{"d_model": 96, "experts_per_token": 8, "d_expert": 32, "activation": "swiglu", "router_score": "softmax", "normalize_top_k": false, "router_noise": 0.1, "router_logit_norm": 1.5, "norm_eps": 1e-06, "optimizer": "adam_atan2", "seq_len": 256, "steps": 6736}
Below are experts of layer 2 (counted from 0) of a mixture-of-experts language model. Rows are named router (the router's row for the expert), gate (a neuron's input weights, with its number), up (a neuron's input weights, with its number) and show model dimensions 48-95. Each number is 128 + 24 x the weight over its row's rms, rounded and kept within 0 to 255. Numbers have three digits each.
After each expert's rows: "gets" lists some tokens that make up at least twice as much of what it gets as of all text. This comes from a sample of Wikipedia text that the model never trained on. Tokens count by the router's weight.

# expert 12
router:171109115111136129160131150130147117110130148118117145086094117129123110111088164136165147136125081102136149116118102113106140109158136143150159
gate0:144132147106142142111156145124099090137109161154130115129117145155114078138129125159146152144105130121125148118119114099129150191116158165099111
up0:132139128128140157120162147112121130130104157139088123123108142153104111131119156139137142132108134112125105113084096090106136169122109177114116
gate1:138080141151098110103091131100155121102154150160122144112108114124155159166136131145113119127182107113085133135094131157123194086139135145152112
up1:124114144115097128100106134110159118150125146177133178099133126128142192171144147125132134090145115148083124124108115132126162112115115118150104
gate2:107103097127126145121102152072144154128115137105145134140142097084121127127081168102132117132102117126087096186111130104105149118146105161141136
up2:164135155129177139108109118128137134152115131117104163120093140127082098086113144131097125103128148108128136162123151134167127141181141157154145
gate3:133110120138120129133110152141087107181083168163137116141146119126131101154156128120132082079143102112148118111120116131116111159111123130149132
up3:141142116108135129121187122109138124137097147140133103157135145099084144123089131173126138122048155125129149172112119142105149110119138121086147
gate4:132126129141143134098090106078099122141124152133096087136160123155056111159144127093149146130119153119055117170122125099148151158167137114132136
up4:123146142131128087142090128138142092141123145109164096093119099137130150123174125117148120151100118150105134083137174154105086141153078096106138
gate5:126150155107124102142140148127131125119090148126105079138147173159150157125110130106158115133160146134105174079159127130156099136137134117150105
up5:134129139174171180123115141136109118193084093136060119175161141128097121165152126105130146125128160126065150143130130133144118111111166148149127
gate6:099128146101165166146128117101139144105108113149105154150148128094095116175101116109134159191118126143112164155117080117110086123092118147133136
up6:173160178134117129131103147139140117134145112123113134116095156163136175115153123159151146119131120111112102076108166172076098150164136126122143
gate7:159099115164158163083173103161117123182124138195124152079146147099137117141158125195124164094118144131143104073106104132146122151121110121095132
up7:156126158113135117089114125117134118133179185176106158143168129170121150168153147087171127117138114136131152109112122079110108111111113084121145
gate8:136189127131132116126157158145145130080119136134151115096093133146128124156140134144118146132119097102148086130134114095124137170155164142132126
up8:133157126146119106128151159132141171069117117120146121117112147161101146134113111154122160128090114113102066098156093091105164149148153154133129
gate9:122160140137150122136163160109173096106151092078176138126146098144151084097115138134134108111131148149143114139148105141116127114131091141085135
up9:115128113142141086159113110135110129142085119124136118127085153075077128139154091142120103134106088111117146134141120141132180121101184111129126
gets: "ig", "inn", "yn", " but", ", but", " L"

# expert 116
router:121142103113102142110156112141140147143096121118167085173147105105151119159128145110107152134100115110120108125091086177159126136134152104158130
gate0:136130103133111126096122120127070111118111164109143115136139106159154136139126135187139097093147125130105134120159137131119121115127112120108107
up0:114120136124131126145147139135173125134151113188123161109115112104096132162131093116097159131133133125120116110111115120121120113130146146099175
gate1:123155098161173117141092112133144122157149099119137122111111141140098114138127097106108145106088111112130142125144153152139141150172149116169152
up1:132146105142145101144142116151115139140134083129148100119111173159110100122104118151111142109084094125126151059145156163096136144135103096135173
gate2:113187148102151131095119126125193081148137079136148118108116163146117162083148150143114129098105101129123155123116216145141085107132118116142160
up2:121111142143137095145115158153127150138144150086124145124117174169157131122108125130157131097108158133113130126194114085085123101072092096124118
gate3:121165098110104118109123122125103087164096118110113104149128130090103154148062125105152141120123136099131122142127142147144129159126169137109109
up3:124058131142157163144135141160118134143128117135161137118117132138168105139165101125119098109144141159119117111144121118119137145146107113157139
gate4:129107124170107139129148151133150148149129130095171106137157148146158127098142146119082083088089141116114111178114148123103140081153153140158155
up4:135127158151146149100131148132115111127111090126127167120125113108094105189155106126113163123106148148066099110121126126112130109131075121170155
gate5:123166124118124062116138136137165116089159155170142108146158127193117123160150112103147070156170090151141136122128131112087101101131133081109133
up5:136094127150121159087170106109116156116127098134092147131147128045115130146119145174099151132129136109115109141112103107162160110125138167125141
gate6:096094116120103144140146148114139069102102109122140092144133126131164162141119136072141138167139182115157194135137138096147160164143152159138086
up6:103091111127126127148135157135121135160107130161084119155141106162165090101097139085127106091156123145139120071115114114148111156069106105141127
gate7:128133122127162094165140116172127136113148108147097158116139140105122147117102145123143122112117092109200165122157070106136134154138145158146083
up7:128145154116100128113115140114085125119085151036141105142140133124146124154136149128174115132159132133104133123153108105107143123106130136114138
gate8:145167104107119129086117109096098096122134134114113174157145091110106110155118109114137142136175115109152122185136110153138118111135134136087122
up8:125167154120131114125116130122175132124179112125111122129140147129126182128116104124117155183122139121093115127121124104124114055158134081137148
gate9:135136135132116113209098123155125100143115164123135106106159093158156143131123104143130146133089145134140126126132104132091144147119177140079134
up9:097125152102137160160112115135117132134116172135111108120131128105136136139145131120170173176107108113169128105141098131150122140095151124119103
gets: "==", "port", "f", "on", "form", "math"

# expert 103
router:127117119160169144161116184111139108108145113134135142147163130112149173153121122139128170129129097093134141176123096127164146170142146142090127
gate0:085156117147108104120131158120148121091176078145108130127119123151097148140173112132114105143076138140105132131128152126122083097135120100163168
up0:130097108117075124144137153130092113120117128133142078170134102172150115120121138133129102131120159137092132131163122106117176112098077114111119
gate1:177102145158169179151124131127117110164118099131091093162167123160132116144136141141138160135133090113122162145139118138168131108105164127131100
up1:161118171144133143074106103114120142111125128172108170119118122114137108122135140125102133088201107108160107136149101123135125157122139145140094
gate2:201127132125117156135103104115104140167117095092120162103116161090154136121130142133092176084130132114125125123107129120156146089126125165109122
up2:142129125098148097135153157151111142105147158104146114143120130125152108126081142103115103081151121122166127142169148112148165126115102135097096
gate3:111128132133099124114141158081154114123154163180126134098069083121100099140132129134129137111144135146115097127088139150098120133102092143131174
up3:141140120135123176137091090124158133164097102105146123105127150136152157093144087112129179129107093118146131117121130142112102083109162117184164
gate4:085131112109132150133119096087128123136149098153120110150178107131112119158145149108151145146155137118106136142114119118128124111144197140168122
up4:167138158125151114113132149192111131121089181109145132104104139160140136098112111147103097114100124142150138111148150119153116149116082104101121
gate5:112102123127141153164091143126099110160101147130090118128128108139115133144174106144132152100142109143108162107071133132115121143120147108131155
up5:128140133135161123125153146116137138127096126112127116186135136122120126097122139128136111185075146106133151130167094123156108133121149160168105
gate6:163099114145137131092123123166133130105147085134178133115162116139141129141171114140124136091090129127143088131152165108091161118148104120109156
up6:121185133093129103119109166109142134091156160121131178118122126099101125162137150115142113107166130128138095177095139111118099121129139104118116
gate7:091112123107145115130143084140117170117182135135150163120124131113147112128093169136141136111164103124142099151090124161086164142118133157085120
up7:122104123119105144126152091124119118130147126127088147116149148130149120145107194153142159077174102108103141146086118094143170172119143132114112
gate8:121133123142113134135167147100115142105162107104105160143132116122147119126107140147177135156144127150094098129142076148092114113141112171138130
up8:182108121130150145135141129144119113165161119089170121101106154116152148081141101161167156097157100146141129102123143154131147090141123119115177
gate9:114129155120151147136123102091101145153099146115076122167123137146135131108122167121184165152099140108113129123086093117154107118080126128108126
up9:146138121116105110169115135102146150134115105108169202133141109106143141112085125149155129098141129131114097103153148169129187104140083125118120
gets: "ri", ".", "os", " like", " including", " allow"

# expert 42
router:122135149105150121126085130104157077136151164086109141127177069116082103150093140138095102145139128135148162091108156125104145126089118152141116
gate0:122113133113130175122152127105140167122182106126148100113115138128130151138121151113114115139071117146118136085122143067116095102118118100116156
up0:140151137086119133151129091106148172110192116121131112101106114136152141100126098066117131123100145132129164109143129107133090095119109124115163
gate1:120127129163111141183151184155118153118161133129155126089130110130137139127189141101163142144111135161100108120182123129098113129124122095142135
up1:136143144124087133155126137123122143113140166152138131106115102129141095132141124112116106144172108122154129122115126089124091136103104148113169
gate2:173135149109104105109120133120116110160121147148146150110104094113147140127106098106091111068181166124123133142121158145114136104146114133118145
up2:086147140123143107118132133096155148123149130136079151151118128125092126155142172152171106130139119162087100123139113117097096106131097119143124
gate3:166164113136156104092136104126131138131153104102162134122138157120122137119122141156093145123137124133154062127126130181115167125169122151125075
up3:078132118099126100158140172133116085116053153143069136162115127131103128148134097129139124132112132120122153132104113111116130160095140128123145
gate4:119140105114105139145148171156111119170095104074145104135112176121156153105099102121121115085116141159089141119142160130113119150119111084097124
up4:108195164140149100121139115095132112117173119184081150131138129153109123111169145101111158153128119126116095127069109170133097130145125148128144
gate5:103145139155142100122141153132119097142119149140055134129113107113130083135139102117141125137159128127127134154118075140119153127167153148174099
up5:154167141161120134111134140131116080128078144145079124141181149153132091121112141137163084109130118126131128151149106139138168148135152155106118
gate6:172163128140110059119120135133149107116179144114125138152092163151130125129122096121111139152145070124104135140136121119131133090152146186155137
up6:119149131135159121147108121141093100101080128152119132185176146153146119149144101106164119137116136134153153121144080114138115132144168120133093
gate7:075161113141166120146170136099129170098148123154101131124132126119092135089132170101172110165131170134096150106148075174111099108125126114123137
up7:176061153114103191107127113174127162162120124103114121119150152136113136158131134158108138098118132144161104117089146115132140142102145125087096
gate8:109149119099151120114139147133162099137136089146149119099176158145174106147118114150148206150116119157126148085105144141119107138103125151123114
up8:132117142122144173120124109120150091092147112133150119122173125142189153133120134125140163145168053148091154109147107135099151115113149163147123
gate9:092091176128098156123098131140153162094120117146103162150092139132134106171131127080127113131132143132140162142144114079142130123121127132159167
up9:144147149095131146138139088108115118144114151097146164143180115134107151108134164128144138136181121143094104110139126078099096120152121144125110
gets: " act", "urs", "ur", " country", "O", "| Party"

# expert 57
router:163128112158157163128156129116112097110136131116139148152148107092164164110134113119143140094129158133122170081117144121124118127092154152101133
gate0:134106077123105109105096141150093115111123133144155111135146124147150102126167117140141066149078113124098134152134117113104173138165150144110152
up0:127087129133176155095154086157116147146106104153133124107185143097132094130147127124123117144104106124113113181102105104136177132145158140139101
gate1:133105099115123144083125113131131140132116125095157148072126134093144153126103106127097136102097076080148099146126152145095130152176078131153100
up1:111106143094098128133093129100120150078104098107140124182153115129107110146171174112155113134153119173132100166187109106136117160126168111135158
gate2:139114162137152137122101129143141147137157112137157132136082098166098128124173163131112105151148112152115100152100161131132136129136107088154132
up2:105123073116130113133177142142143119143138121165079133078146151151121122114080113135144159135117125166099112099104117132124145136112119135125114
gate3:162097140172100189141144159173104134151131135138118072178113151112150104134101093155109117148121139117109142143131125127128131090123127147147164
up3:124139112123104088164136116146133119122154109115189122081086139131097184124130121119145128140078141158158100167140152089113118155141110108113137
gate4:136110160099118141140104156127125138112087167123167168121097087100151122134068127148104150122140113166162114152111137136140151156115089095098093
up4:114126137119066138143103136103137127092125146075142126180125076102126161170103158120120168171131114154132099163173141153120096124135099111124128
gate5:117124087125137095115144147105152132142152174141112105129101114168122132147110115126172128115134121125110156139103151089095118125141097111111139
up5:102146141156139125138113168155113135108111126101114130138149102118123099160128182145112118158139136137122092096119113166108112146084120106176159
gate6:159135160137155126129123097181188137137169145105160111143149153159134118131149101116174127116127103160101170125154108101128117118103164102123115
up6:103085146174124126126122076127099121123110112122121180128159124089150155104155123112111147088130106126112137121158093139147180105116114147124080
gate7:140121076162136146155155126156145082146191109172156121138123130122113121145138108127134148122162110131176105131110168179141154122148124146150140
up7:135122172093108130129118134135105153077152136169109102164169163150148130149142140105138130150089123144132121089145083071128067105096134117111167
gate8:124138155140088122159098108109143147158118159103137144149076126172140112126130124190108126135129100139140096102144123132108110158145136148171170
up8:187113099175142105138129153167162116174123103124138126083115174100098132123148109137150166123114093090153111156145157113127093140165141155154133
gate9:166136124143158125076145141141145130176121135136124090041117102142128075085150113151106124122094121105113157146126154138156111143141121122128156
up9:091143138119123173153122103133159172116158080102160149145100159098098170120115124116121110169117124149142105119110148145111158127144123126146090
gets: "1", " ", " power", "0", " new", "lear"

# expert 72
router:126146124098124135121129142110138151130091113098156138133137171135133132115132148075144151108099131106123079153121113140159173113136158108151143
gate1:149099124169144132113126136143148140132140107149145123113100102121130124185136056124123160138134142135133114148130125154153139099142163119124171
up1:129148119146135109100118101181171158143135119130160105118116118075133144127086096128130146124093137108098128185162109144120164115147145148092126
gate2:135153149160111114120136141128162136074123102125131174101111087112162135134113185097136148144175163157122101133124097092162125154108138113130096
up2:122113147134129134086172117123124157103146121112146168129147148085165147134130135156111129161131128112162093093126099132134175103135099174116092
gate3:126093156089104105112170118124150099100127152113147140049114157139167129154132137170080133130124103138160134084131143137117166147159115148122117
up3:151183138133175133174100132144165143144116115114130142100109081095106150145105115087171199101129142135125096117127134150168103183130113102114122
gate4:118150073123128113132123177167154152111138119116178090138126120099149144105104104135175156085104130136135104096166134121108137117124107074067134
up4:127141092160132115134118183174160150110144111107169072142134131111160143096105102138177152088112131125142110098154118128124122115130105085073116
gate5:150150123128169120144164131128116155164105135072112104091109123126144146131102116095145138172105153137114120122148123125155125099141098129174104
up5:130171137108162126167177162142144132118104125079130126103107137129152152122124105117163123175117128159105139114146131121130127121144083137167132
gate6:121103120112095110126100180129119077150104141137105155127157122127147137121097136099128091124160109124117111176095151141165171117121169113145140
up6:134153138155147136122143080132115171096145111116156105148095141134118109127148115149128168119120146133137139063162097117085098152142086143124109
gate7:093085152097134120111189127078129132144118124143104099128123110128103117124088162141121114123169156162107143126100087140134171126161116132116152
up7:095118090152141124130124123115159144134140086132134167105038123056107116114144110155169156134111113141076088119103123174110091150120122124120139
gate8:128126082133165131118181064132151122131126114161121128131110131118093144101154108145119173143097120101138150117111142128154132116144191114138088
up8:156171091119112130139085146118149121165102136123138099164126127159107109118089104138144129083115148147112153134104104101142132094136126091124197
gate9:101097050152127099143076137139134090162165124122165118149118149135149103107123092140115131095106112146145157098136153118112144120115146144119165
up9:122122085172144119117102076137143127130178094161142165095077110101142128126168107139117151138094111136112125101121169132123126104137153141149196
gate10:141147111108116153136137124131142129113116143091159108157098126090153154099094144153168109113132129084080109136118160161101136139145068175096157
up10:118118085117160095124143171154150148182117131127134122112096149121137133142128087115108141143103145137161153125138137152142126114109115109106144
gets: " &", "s", "),", ") and", " East", ", and"

# expert 32
router:084128132179181153092143091150153105105124129096142142130107160107160111164113112104123102100139128142123149101119126140105087136103171124096097
gate0:157172097138081154146057123152125087150137119118130101127117130142141125171134129068126103126150066129136133126113137121122123161131128100157130
up0:106142133178145106106130112168148120143108126162136140062099096079131124124160087140122159127162119151180131123145155180132144153132148142129117
gate1:155123147152156144104150114161116122115107157135132131102133143130131135100146099106125146122171133142177144129132105170077122121129141184135128
up1:144102121151154141107157115164137129117107143157139135125117147107115158092128110093118141132154150124157143135102123134073122131145139170142116
gate2:126179130097141096154100134130174102123182131116155118075081180114140154099128122115143148149111138096090154150131187122098094148134092145148115
up2:107104146156180093143125157114105164148140084118107107148118146156083140097127125150180148192100088152098132120141083119092143160110121170154130
gate3:162106142114122131126145106137132139133154103136134139086105116134115172082124147119140113123135128135128139076160105100124116176137062108146099
up3:126123107149120118103156132091134101099099162146134150113167118142163144190129113115117112128137121134161107157095105163129147088119153133105158
gate4:116166113081140143115150115127164104118151138126150165093159128183143115140091149107101084091088095168154089116098152140127105129126127081101134
up4:134173109098144147122138115156130112138143129124132137106180120187131110131109131106074093083086106162172119121111135158129108124138149084107140
gate5:188104146141113160088141117096127136101128127140138144162140096159119113146156119141145134127117148123087069081150118102135134109115154136101131
up5:093150137170137147128105071147144147150103081115108150115110128115125142107131159173096171141124129087183101125113132165132102133167139151140078
gate6:139135179161140163104102085155139114144127128108160121120130142164164150150189116125088117121129145125127125130112152063158111114166120097159126
up6:155152105092111129167128127109121129133172125115108130128134147098112095128081135089130118114121084133151124146115168148167099097153157119110191
gate7:141143116126134139135135121146130125140135113140165131078073139107131137107125124149124181107089118154149131111101158156118145114129109124147144
up7:145105136123142166130166077165121119118121133153139138082131172116154155094148138119121171139134088108156153104145156134131141102123128155129093
gate8:107137119136144116123141136115158127099153122139119135126145162130080163130116117138179178130095157170105144104127108100106138130131144120139139
up8:104118110102154129113179132136117158092164157128166102135136127120091108127131156138142112133127134163106124109100117102131143102109123085110156
gate9:144129128099143083127099154114112127168157086092142149114133150111144115103118126138111160186123143175073149145156155132140192106137142104102123
up9:091168167148160118145132134147134137093153136124120147174136115161083131136164151108148115161097117166122125132128095084107079088115108112122160
gets: ", ", "om", "um", "umb", "- List of", "end"

# expert 36
router:170153141114099121099126141120157132132127094134126091137096167111155127101110134089128153149111162156113104118102073136143163143124090070133170
gate1:122151140099138110170131136111134113114150131148113098156179138142145107138170092076146112162126128139159167144108078089168098096118177141120132
up1:120120163055125093170132145117144117150156106117137116130164112153147121168167093081192105150141142134138147111136108093157097127117147135145127
gate2:131093154110115132116100157163084151119153137092102141155182107168082126106124145086141120141107154142133165114173129091105119096164133113117077
up2:106160108129153124149143084098170111125085137128122144150109173124196111143146123152110137123153120079146116154101115145172132130116169185146164
gate3:098149120163138121127128140127148101141131163153091112145139092126107137148154139132097131126101127141105131140100137135119096114149137145121118
up3:119115120135142149095139142133120112155135115186046147175169146170117089150141139133129101121131125112127118136110116131127131110139159128117120
gate4:117109118135132155135150153118132121134129132154122133100109072127183086079161131113104185151160168156129135090122127144141130119130112150140071
up4:124131138125158135162127140136136098186106124165093130138153113137084107172128124133142140133099132090113133145101117171133118141110160135153159
gate5:131159125124123086175097119137143104113140126116154171103126128102145146143148105135131156112116113081167071125152151181104098127148113154123144
up5:116130114134145174112132142137100158136086106145126108163147117184083105130172165127113146167090126146132134127134119123084162078141153101117115
gate6:122163133127161140115136140161134156112125121113138105143130059122123112172116131129167095141103125159090126163109087126123107163142119143182140
up6:104139161080137126123152099106166098119121141171148137112129086104131106139089146157165162135170122134131143110115114197130125173107125159074140
gate7:134149140118138148105146139147155102142131153148169072109153064129120129165150123127161153123186120162127100114116141144087109138154124113133147
up7:144153143125122142098132116146150112143144150142171083095145065116110141171174134141158151127195118160112100129110147139103112137154134120117146
gate8:134155094138103137145146170175129163119129135077168114145147087138146111123141138116102106119159124149119116115166159157087106046131119116143168
up8:132127132105146149093106144117105155175150104139149130084074140143100163125126134143130168143134113152139100128096144097103110135129117096141138
gate9:117140130085110137113164082121112194106137109110121077129113150105145178133094140161157145143161118100118121129122133149130131125143145131079119
up9:128130136149149145117123075142127157130114062108097119119168169145169140093134144128071151155154155160117108130131126138149106072111143137123105
gate10:096138150105110094136111127165093165103143139136093141136147088117123120110106128103132149141086161108132152097169117169108148154150155107127095
up10:153134116140137151144160116088166098134103122128146103132125158120188128132133124167118135114160099114142088132109131096144116077105119147127153
gets: " and", " W", ", and", " r", " Ar", " and the"

# expert 64
router:113156164094118148131128107088093143145136142151157121109139173115177092153114126117073158120144067088150099139111120113089132121123123148124152
gate5:109144111149124120120113166131093160119130130101137119120091075099122133149152108145136112111131170162090098105126116112114144131179173072158147
up5:145130145125122117127136154133142143103129119055130097155135158114154107111076160143143109124122123150078126168159148132090131137128094138080095
gate6:134108131129112127126102132123164085109108127160131115145130129190112141116176134115181113166148101169108121068128130134107112131092127071154089
up6:105149149110156074136124109159140096125151133114118132105149100101105108146117135145127118165097155144138132156160140164147150172158154119132134
gate7:123130112147104115130165123139101149131132096123099153121136144072106122124136109145109123159126135139097156143138116120165168167156143153119145
up7:150119112119100112120126162104154132073120105155148112114134121154131087111104153137130132133099132137142123095113105160105094151131114112076101
gate8:119147118109095152112107089171088101141126153141129140078149118149144112093098107134115097091177136121143110101115115108119152153124143115159102
up8:154145141173124147144088160135140121128115107127130079146097130145099145089184131116130139162066109131124135146136154146107112123125151070174146
gate9:132108102135132087157148116128085111103144117142178111148129079111119141174174090148158135119188145120158116130152117117069160123138155144136131
up9:162113138116076121097168127099127114143111110101142081098104128123117148133164099205088101105155115104140150151073106160128154127137138138165127
gate10:093152104142131118121144159107146152123140064101113172128103106137150112128087103125127118132114112121178122174114115113149115136138123134116166
up10:148135153116140126125104109168157122165169140164117100115144153094095170144149139122131110161127153146104099115135174158112122093128154104155117
gate11:124160132105126103116120105132137114140092072099172126164137091123125142139094103146136092100131138119123122135128162099133091117099083165112144
up11:126099115138133149140138154112120137102164176151093116100130178128144093112153145127113141159125114144145134098137081147118164158156178093147108
gate12:152145119142136067114157180145133139143145139111114139134149168167140113145137163154119139116166146133149119114140122169117106139123131161110141
up12:124085118131160121143129170146119158175140107165110117106131133184135108154145127112107150084142115118160158139120086148103119102111129131105163
gate13:124106089190102125141129115103114130128146094129129101107143124111100162138110122141111169160095139132090157153116174089154153124164148175138143
up13:097120118150111193124126127121097132175138089109085147181142156098155112139121181085146129142142119158076156099120135094166118102103151126117074
gate14:163107145163140143116135091106170091136136116125141115108156125106130103168143134136135132119106104126137136118150126160162111144170121163101152
up14:098111113150105126068117148129179094096171122123163144081169099096135137139160096141112143131123126155129075116158129113129132115157135108104131
gets: " ==", " most", "que", "==", "ours", "ount"

# expert 58
router:158114118140139154115086116102131103095131147083092098090142113077118134158145134125087128147120159105113142121159140149126124179116128098124128
gate0:156101129142147118097086148059139097145094130138154125158089131129161110124125171142160113151133141164119133108177164115133132132089114106105171
up0:129138101076128142138172129159079146088151130117148171093134146085123134126149088112097153089114113101147118162067104101135144135157110154137086
gate1:113090131124155129138127108122162105131173121161111144101097161087106121126157114165091138185082134104109107161062105152150155125118146120159129
up1:154082122149136101144120130151102083116088148144143107118114132146098156163142098131104130127122135116098161149096145137122178158135101083175119
gate2:097170140116137139117123127146128071118147103161098119131156171146173099115127094116134134132147097097172133137089092140141136123130154153116121
up2:098167115125108136098152120110122131089112111115126141114147127105159128122102126146151132130131144117152149137072100136140137172160069171108105
gate3:149150120167112181092128157136128099146129148153125126119096132112121148145164142155133110146127166113078124118097146128123142148106102115108120
up3:150153114162116166103111169115121103134111150158120133101088126108117135139156164145129108144139152110090129116077141130145130165099108108116130
gate4:137070134131140181131106121132099107139108122127130113100139113111166140119137131102123155134161148123132163131159112122173167142102135102136113
up4:132132141139129128156088096169133125126118148128108141104141120094143140072165137113070172123093130130181153141156119147081140124096119190115141
gate5:077109151111112093161101151107161136129147137125128143163152140145149090086113152145139123123124142137126135142108158178095121143090095177129137
up5:132106103117179134137157128109094130121092107120146107128187136189139094129110123112131140108146122128143123127132098145159085180109102126131102
gate6:126140117100144118154113172067081109117118167119120154149097115149137103112102096078138114118125114152135148131126146111126116096148120139128156
up6:161136130119149151120124137111118123092153135132145138133156113142171128112119122094136128105096101126128204177093131068186125086108152114145152
gate7:141138118147128179114137091143099090134116120182094145134124104063106138152143084139140124100133094104111129171090104180165176144118116136161116
up7:082121105133134117128107139110091145138113137145090167182139131111143102142123157116113079112133120114139112146108115120150151168138137168139104
gate8:129106098118111136150167161082097103116132144125165135177129163158165156139155161123137116139097105101110121154089110093086141120125107175116095
up8:160175163140109133110110087131185141127162120124145109113152113142117157125133149144102153128161138094159100137156128150126115142162133152122130
gate9:167107152118147147105144152127097128117099149120160121117075136117119130144168096126120109138146136139117082115132113129092119134129135067139146
up9:153104157090175134138156123140151132078112170130106105148121154176133125127138119105125088160130104135117132145154074124100136110094173120148099
gets: "\n\n", "ain", "to", "ten", " Mo", " port"

# expert 40
router:111154108101173121120096099136113085120116096109146131113147094087093159094097090114148142132170137160164132074125140103110130117122088165112104
gate6:140102111152136124103090129154135156173113122162134133163110110133130144133115113160125146145098055145137088118135153148070109147143134129157146
up6:161104081148115127098117121163152136166142102113134150137101113109121150106103095157108165070119064104136077144110154143097125158149130161113113
gate7:164110131107158154156158118116104135107120117127175077134121140128144118102125166079127135142153135155091153113149121111146161135083122123087078
up7:102109188128133115118145148121091140111147143130094150185171133169118077140123135165146077159117141149131122111129097119113117099109123084126161
gate8:129145135123156155119114122145149120164092111141111101112115203098115138126143116106114155138112123108151164122125117144163125111125140139165131
up8:128130136133151159123089109156137132163076100113113123081124161092108105090118108110125178110132123097150117135118138156152146172119134162172093
gate9:137171166116107121138128126100099136125079127094139150140096125107155132116112117101145139163166162154052139150106118132144126130116124155082138
up9:139137152111121138142148108101098146129097126108112139138104124116131107114089149063141163149136162157065141157101141119146134135085117138120128
gate10:130100135133118111124133151134082116132075147145131104112182129132186078128124107212124140115146111113152101106124115169110154133136149136116130
up10:160087175158138172114129127140137140155113111108108135128140142150133139128146137095118126108102144158092147125150157121149108097057130097133134
gate11:102164095095090121157134141105113083099121142141150108171073102163109164133120127137167124159090135149122133100118145123100110122125123111138171
up11:160099115163144124099130096151159123118195114143133120103176102113122130147138106114121141112135103084135085125117102117123147125171145138134114
gate12:089153096121151140124142101117153152094168115140095108164120137146098167104119167089134105142111114101142153140142097099115107103105122124151101
up12:172124142141138136139080140142126115151171118104154144086068129125158151111151121102112146101127111158095084114142175113101087109133116112177149
gate13:136151119117071159162124103125152165107150118061143134124105134091138179107102117117148140111106148154071115128117148122153118106136101146118143
up13:116113148142132118125158131148107094120122141174095116142150117164117083142162147113105112089127118106178136144140090130153149176131152113126131
gate14:121107157134153156115144117129105144113088125122127145160159171160118101098116171136129090100124149140129138135133133148092121163064110119130113
up14:188134112154103110121088136128143134136148136096153132119098109152155173155136110172111125056134080091130100146151162143094115128146140120103113
gate15:114145176150162135145081121143135115165088121147071068165140163148141126128147101107139157150121124140122131110129113139113088100113159142179124
up15:131133159141157116147063097133137123138119115158070071157137143137142133114152083099154163142141131151122134091117099138120098117106157159156127
gets: "\n\n", "\n", " l", ")", " L", "1"

# expert 85
router:103141111130133121148120147115088159134119129124174134087114090153062147112144182137162110137125085129139118085096134148123147137136119149135128
gate20:128147101126141145119140099124144121111186130123121098123177123165109110129105118137118088129127100113158160164130103141122126081143139150115138
up20:120114157117154134130136154090081164148120148111107166129082151089103136132143132108128143091127159131122094143127150096158099149137104116148162
gate21:152089142133162171137170102143120148094134119139127118115135148128154160085141144152126140121110121122178112158145106075128151066098108122141152
up21:109090140120158140141121095143094149128076142146171135116128086152144154115161138166128151136104143142167116150109147124103135123111127102145152
gate22:093125083091133142190116089151148114148131133119152117082158142128156132089100154140122170154146165095144119148158141128122108144156103092096135
up22:083114120109147136177095119154141093134114126131154117090149172114131142110103177121121137154168166099116159166161144112117133140165140144113124
gate23:115112117114155078156123144044147143123157146138093123130117115114145136125100108107137145127163148133117097118137085106138120120138110121138137
up23:137142123110102129151168134114136122129170117075123117102106166112182164104084143106105169099185141110126154149138163078155135099145136115144129
gate24:138114212121128174132128117135110133127116108078132105122143132157140116160144164100152121147120128141120171107115140122118110132096096107131140
up24:109116129118096125141122154106112133117124151161162117133095093102131118136090146136132155154089104114207081139111138134109161135107133145118141
gate25:117122169189145118167151143135141126074114156148114125134128103159099139150119094125127101079094131095154144131115099147116129165167171168185116
up25:170090118101117142111092133105086124170136132133124152133107157118134107131180138129129123159169101130133116129135134111121118108112066104114137
gate26:105047128135108184143125124121096130139128153153136088132126160054126123132141140131116156086134121118166097152105135100111178134133108137161114
up26:135105143177116124107105149125122149168155148163125114141163123128122093155113115131140107146110114138143108115133091117132129135108171137152117
gate27:179157115113097162135092134108115143138144147146147124110113105129117091125092141100135155083084131107162098106110143096179179116099105088135135
up27:089092131144116101105164122166150126116137099126104120130144158129154145143162106148111114165152098127090120153151089154096094160147168156136127
gate28:167125141122073067131151138171145123085150151135142061128158147139151085115086168104129066094145142097145152101133140141149151126137131140115159
up28:170107150129091119127118112148155085146110111102143071098136119145155129092108115140150149082131165128127115108129189149155150114112125088115139
gate29:124098103075089154113118141099164106150100114166107154133107112153119157118144107133138120106150088135171126108121115127136131130148136164143109
up29:145110141080104168111097127138164125136094119137130159113103125131127149098151098135126121110169097131159131092147091130146106141147148129169117
gets: "2", "ince", "–", "/", "1", "ied"